config.yaml
d_model: 320
n_experts: 64
moe_layers: [0, 1, 2, 3, 4, 5, 6, 7, 8, 9, 10]
normalize_top_k: true
balance_bias: true
vocab_size: 7586
tie_embeddings: false
lr: 0.00222
Below are experts of layer 6 (counted from 0) of a mixture-of-experts language model. Rows are named router (the router's row for the expert) and show model dimensions 160-319. Each number is 128 + 24 x the weight over its row's rms, rounded and kept within 0 to 255. Numbers have three digits each.
After each expert's rows: a language model's description of what the expert responds to; "comes after" lists some tokens at least twice as common just before its tokens as in all text. This comes from a sample of Wikipedia text that the model never trained on. Tokens count by the router's weight.

# expert 13
router:077136190142160122142140112216148119150125116113107098103090134151098135132130130122114158141095107128111145162154140107122120105142158141137183105115113103109129108112123094119110144140092149092113118148130137130119140116147101132114173111124127107106132159141119089114166098118121158133130101130149112129151157150123129144132165116148103123157148147110105135077083072146122107144159108108139084094124115153117143113173070122134146144143122139128139167100148140138130166088136107
It responds to: Words after the or in that start noun phrases: quantifiers and directions, such as all, most, part, North, New, ward.
comes after: " the", " in", " for", " of", " as", " a"

# expert 4
router:160128159125086110112142115172124124138090139137163113156114118148109102125179074154188106162148147132066092142148097106086122142114149153170139119095126115118085111114121115109119093142155157086075152123116170118112092137150131104129154094145155150069122109148133175127131109114141147124092099120106124108124134150158136143105142154162119100135123102133140143118140121154115142097146161139124134121129153127090184111153124130167152140163138131081108131115096138159136155123094164
It responds to: Numbers, plus/minus signs and pipe separators inside data tables such as league standings and stats rows, e.g. +9, 0, 34.
comes after: " |", " 0", "–", " 1", " 2", " a"

# expert 38
router:170143169095080163121159135157161138136131175115125072159118116144111098166155125151138128109133127090126139148180073114113081147144152174152139114116144078149134137135125097143133150140109153104120137164107135140127124134155096109143162129139102125075151128129133106115133102124152125107146137101121157111111132147109146113101128143134134089170173109132175141115107089101123107122127136093110126122130140113134132167162113126146147099120182152114133129138105179142123158155122085
It responds to: Opening pieces of place and proper names after of, in or a comma, such as Pal-estinian, My-anmar, San, New, and initial letters like D-resden.
comes after: " of", " the", " in", " T", ":", " \""

# expert 6
router:123131129097114157134122156122165100126099163128131121147114148112129141118157123098114136149115099135132099161141114151142122131146130125189136150136107110095105120131098086173077132098132114128112114140069128145135110147098099134140154125172082089097168147112091138129151156115143136099122090139143165159127134154118115123140145158145107117175193131108137133136143126128130148115143106114147182138140146113139119134131082160133121117123149174110103152108122103125160109147151092
It responds to: Line breaks, == heading markers and infobox field labels at line start, such as Location, Born, Personal information, Preceded by.
comes after: "\n", "-", "==", "===", " =", " =="

# expert 47
router:131116158125124135111139123158177145122115122120135062159084137114132109127151114116120117124093105142121148173161122127138122122157147160145170167095160088141089153111124121141109115072162143108132137144150150119091132129142154155137126117150133152099142153146117137146174122125130121117175104152119133112129128151135115117109154113189107111155207127142168121129102131104107130120129139174091174140137132131111142151182071138179190118127149135106113163117079130144188124132105126
It responds to: Pipe separators and row starts in Wikipedia tables of sports results, elections and records, plus list dashes and medal terms.
comes after: "\n", "|", " ", " 1", " 2", ")"

# expert 1
router:121167186130111149107141139134097124166104154131133147160122114122096125151140061123153099208143127115067130150152136119106133164152137156130118129145090108113102111076171150153109112128113146107096090111115118125145121106105122099164112106152107121047137135110104125096139132095150129130102118116132111141127134125135162125097148151185102064153125144098128129120137091164141151168201182151099135138127099104114125104156141108129153145168131129147131140171127150178146153119120120
It responds to: Digit pieces and separators inside numbers in tables, census figures and coordinates, such as 98.10, 0.33%, 32.80.
comes after: " |", ".", " (", "–", ":", "%"

# expert 40
router:154143142112121127154145134113106107149123145135117098095131144091131138133133084157127120172148105170109150176143132136157138134142191144178140130130127089130130150125167154167133141112172133149129089094134160173085095134145152159137171092130132144085121141088121161104142129093103118103113115142113113124098188132168148173151110150112115110126160150088165149160125114143127117106125135150111146077185161108151114158165105118166148085123143147132138107122155112140111174117130117
It responds to: Bullet dashes starting infobox or credits list lines after a line break, e.g. - Written by, plus born, After, According in biographies.
comes after: "\n", " N", " C", " (", " by", " He"

# expert 49
router:154165162098116143164164142127122087160128135117175091154115161130107107129153104155124107122073079171099133152154096102143096122153180145133145168097134110132122166117085138148111145124147150068111138128151145164131121144140087153146178078141137099079169165121115127111151167122135086146135133159128126148120163129133154121076145133155125082159174086104127175107114096131140127108144130138129150135102143143139153111135098166140131148139144157118125165096151102153125140163110146
It responds to: Single capital letter starting a name or term after a space, quote or bracket, such as W in Wi-Fi, WWE, Mousasi.
comes after: " \"", " the", " (", " of", " a", ":"

# expert 59
router:119140149089125135138128162155152120147180137153153136109125167106101086102151080147113104149104157146102128128142087100128124167151152129168134115120125129137131186134144097133144159091130126141140101147180112141106085113122103150168151096136104105123137103102111098116143127126146111119157099160121130092077119094127168139177121159156125114181111109130148151098115125124150133094175125145108094157109145125153152102152116114140146118126110127130152132100146126150189150125121112
It responds to: Articles, demonstratives and pronouns that open a noun phrase or clause, such as the, this, their, It, often after commas.
comes after: ",", ".", " of", " The", " and", " that"

# expert 52
router:142179143096119135113134135180119125163113128164157074144086136172113122132135144139167144133148155135100112115170139123133098113164152119120141172132087122165125121122131100182091116115096150080121112127120105157161095122131105120138156108135162113114128163163112134120155156134143107162150138162109131113154159150087155159136155077123115097209161103111150145098116090093130135090167112143130123122156155154124146129136136106126137131129141158117147125126106116152152133082079153
It responds to: Determiners after prepositions, e.g. the, their, this, local, and final pieces completing a word, e.g. -ious, -ensive, -ification.
comes after: " in", " of", " for", " on", " to", " at"

# expert 15
router:146145162111094132110111145145143101157121156151147124176116113163068142116142098151132103124135138119103112144152099106115132132162178126133113130116125102112116125097136114114111104143142115100110096152115132108130080158125133150155158108130107137065114129106154156097121111133130144127108107151131145118117124117130117135100161164178094099157209136114126135148113065123131124125175110108143155117129101124103081146134114137145113122160153119130113138149144130141177130114118125
It responds to: Numbers, scores, dashes and column headers inside wiki tables and results lists, such as Votes, %, Length, 2–1.
comes after: " |", "|", ".", ";", " (", " 1"

# expert 7
router:118124135131147129125123141127162119127113173152150130166109147129125121111119103124103109145114115127106119177143116122102128172113122111172154165139114103101090144113119131142090143117137114114107077133107124146159130157137120113162126140165087090077161119163101131086118133136137151105114135162111142134134147151123141126127164130141074105156155147091114113115134115156165171113169141148172180110110123107162126104136102105139134141118164152146084168147158160144157102138129106
It responds to: Line breaks, dashes, colons and field names in infobox lists and tables, such as Coordinates, Website, Phylum, Population (.
comes after: "\n", "-", ":", ")", "°", " "

# expert 51
router:123124131120144155146148130140139115130174175125149137184106143159139115130138125119164129111092134126147139162113107139121095122114134152162169121072094106135125113118095110141144125078140178133116132145090166104124077115104116136168129122128166118121136152129105149096136140127160132103112143159153109127119180111156140138115127091141157121140114099143147138084104091167088098126140099118182095124144150112120151121127122146143172117115155200111110164130142116123177099140150107
It responds to: Concrete common nouns after the, a or his, often media and organization words like book, film, album, interview, website.
comes after: " the", " a", " his", " in", "'s", " The"

# expert 14
router:094138142110114127129138156156131100151138107145142127139138142118139148099173103130157127129071128161080140186158121145131106176145173148143134157122116088088102112135155105152138130120094151101136081121148166183103111148102104155123140142122129115096167156148135117126151100149176144134141108161067122095078152125094127117119121112132104124188148127111151142112138090139153131122140159141150150118098125119132141151116108128131113120131123126148147144129125112164150139125175107
It responds to: Words of time, order or position after "the" or a line break, such as end, early, first, same, plus section and table headings.
comes after: " the", "\n", "|", "==", " The", "-"

# expert 46
router:157156154128134161164123165139102094148123142148139088092097169140107161125156093134152125159130129121104156172129126109138116140178163135135111122121144108135077120136142141122133143105126112122074128153111113120132073145138118121173153126181112124113142163116132125086178154125134134142122134099130118138103153121179168169145116155119153135131189166093128145146104085150133133092152124127124174138115099126130136130137108110124136116148164161109098162147125150148127163143136118
It responds to: Line breaks, sentence-final periods, section heading == marks and quotation marks that close sentences, table rows or headings.
comes after: "\n", ".", " |", ")", "==", " ="

# expert 58
router:132121144090157090120119153165141127155123129127139083139102140117072139165119121142123135155136112171125088176130152093130133139144107159166154162113104102118115104061136095120079126081168148095126107110128130152110098140123121159136145137145124096113146130138138146133119137115126130080104151127082167119135162164129132149113152140172089132142154124120125151086142149188149126115145139157089179120147179116133111145125103124154150156152115132146136134134132099131170125124149128
It responds to: Table headers, separator rows, pipes and labels in sports squad, results and biography infoboxes, e.g. Pos. |, FW, MF, Personal, Career.
comes after: "\n", "–", ";", "==", ")", " /"

# expert 21
router:144179130136133160147123130143101112132095126169115098103082168165091119130143107147173114154108141171123120180126139086132105142193175126115110124133155106145103144125130102149116138145144095116088145148110118166121083117077112129163146104180110131121129199144157131116167158137164111114157126144124103124110158124147146125126124168115123130173211115111118112138106119164132127120156132141176171143106132099113097133136102125131151105117144141115111137127160148117152162139133127
It responds to: Line breaks after sentences, list items or table rows, plus == section heading markers and sentence-final periods.
comes after: "\n", ".", " |", "==", ")", "==="

# expert 42
router:129089125124144104114171136135130150173129164139132085156131127146109101183137091111101117154135114131091102133131111110166137134167131155183180126129106129147147129074143109096087145107129143144112088116088101098141124143131125141167105124173106113128109154138120139130155130118166138110145098135088137147125141087157151159151152102127103098160172122103156173119141128107130133134158134180135140144175133120140146131141088124145123121100143130126108139123106140129119140122098121
It responds to: The word the, table pipes and colons in sports rosters and infoboxes, plus career verbs like won, attended, graduated, elected.
comes after: "\n", " ", " of", "-", ")", " is"

# expert 2
router:124159140116153111126129116126159100156137154153121126153129108115129139152129117148124181155085097127120139160155149151114141136147123151101126149143130130151122121100155096179126117125129186113060119085112128146114110151125143101109176082145128085109200142126089142120155142144179099129156118148092132133095136129115157128127121109179117097158182145111130155107082120087142116103141140143114123134161108134105098146147115134157128142175165119108102154096102151108127146112093110
It responds to: Pipe separators at the start of table rows and participle endings after was/is, such as published, appointed, controlled, known.
comes after: "\n", " was", "|", " is", " ", " be"

# expert 55
router:130099149117110143162119178130099129123157151174178087128116149099115155171096137103117101114133116107069120160170097148087128149147100129141142118105116132139129124159143125138090147152099102134159125114119111136151162151177098112156140148152091132079160146145107147140166141101111162108121095128111145105120124126192154143099149119140126089130175122097137113122103110144134148113133150143097120118132128153178145129141159108112158129154174142150112163158111135137134127104162102
It responds to: First letter pieces of lowercase words after the or a, such as h in hills, f in fishing, st, cl; also coordinate markers.
comes after: " the", "-", " of", " a", " and", " on"

# expert 44
router:139126143091108162132152138148105135182119161146105085115125119143132122135132116149141148124117151099079133137118130131162087115164133134136172124107077122142127123106154091141140141111121124107150127124132127137143093115144091146160113100119140088133111131163114134121165124131133102156148100170059142126111155119125151131149149103092084096177134101119187160089087091119120142129146101135139075111130172157139134114112118096184193083171137148122122123123110099145132151102128113
It responds to: Determiners and possessives before a noun phrase, such as the, its, their, 's, and prepositions like from and during.
comes after: " of", " in", " the", " to", " at", " on"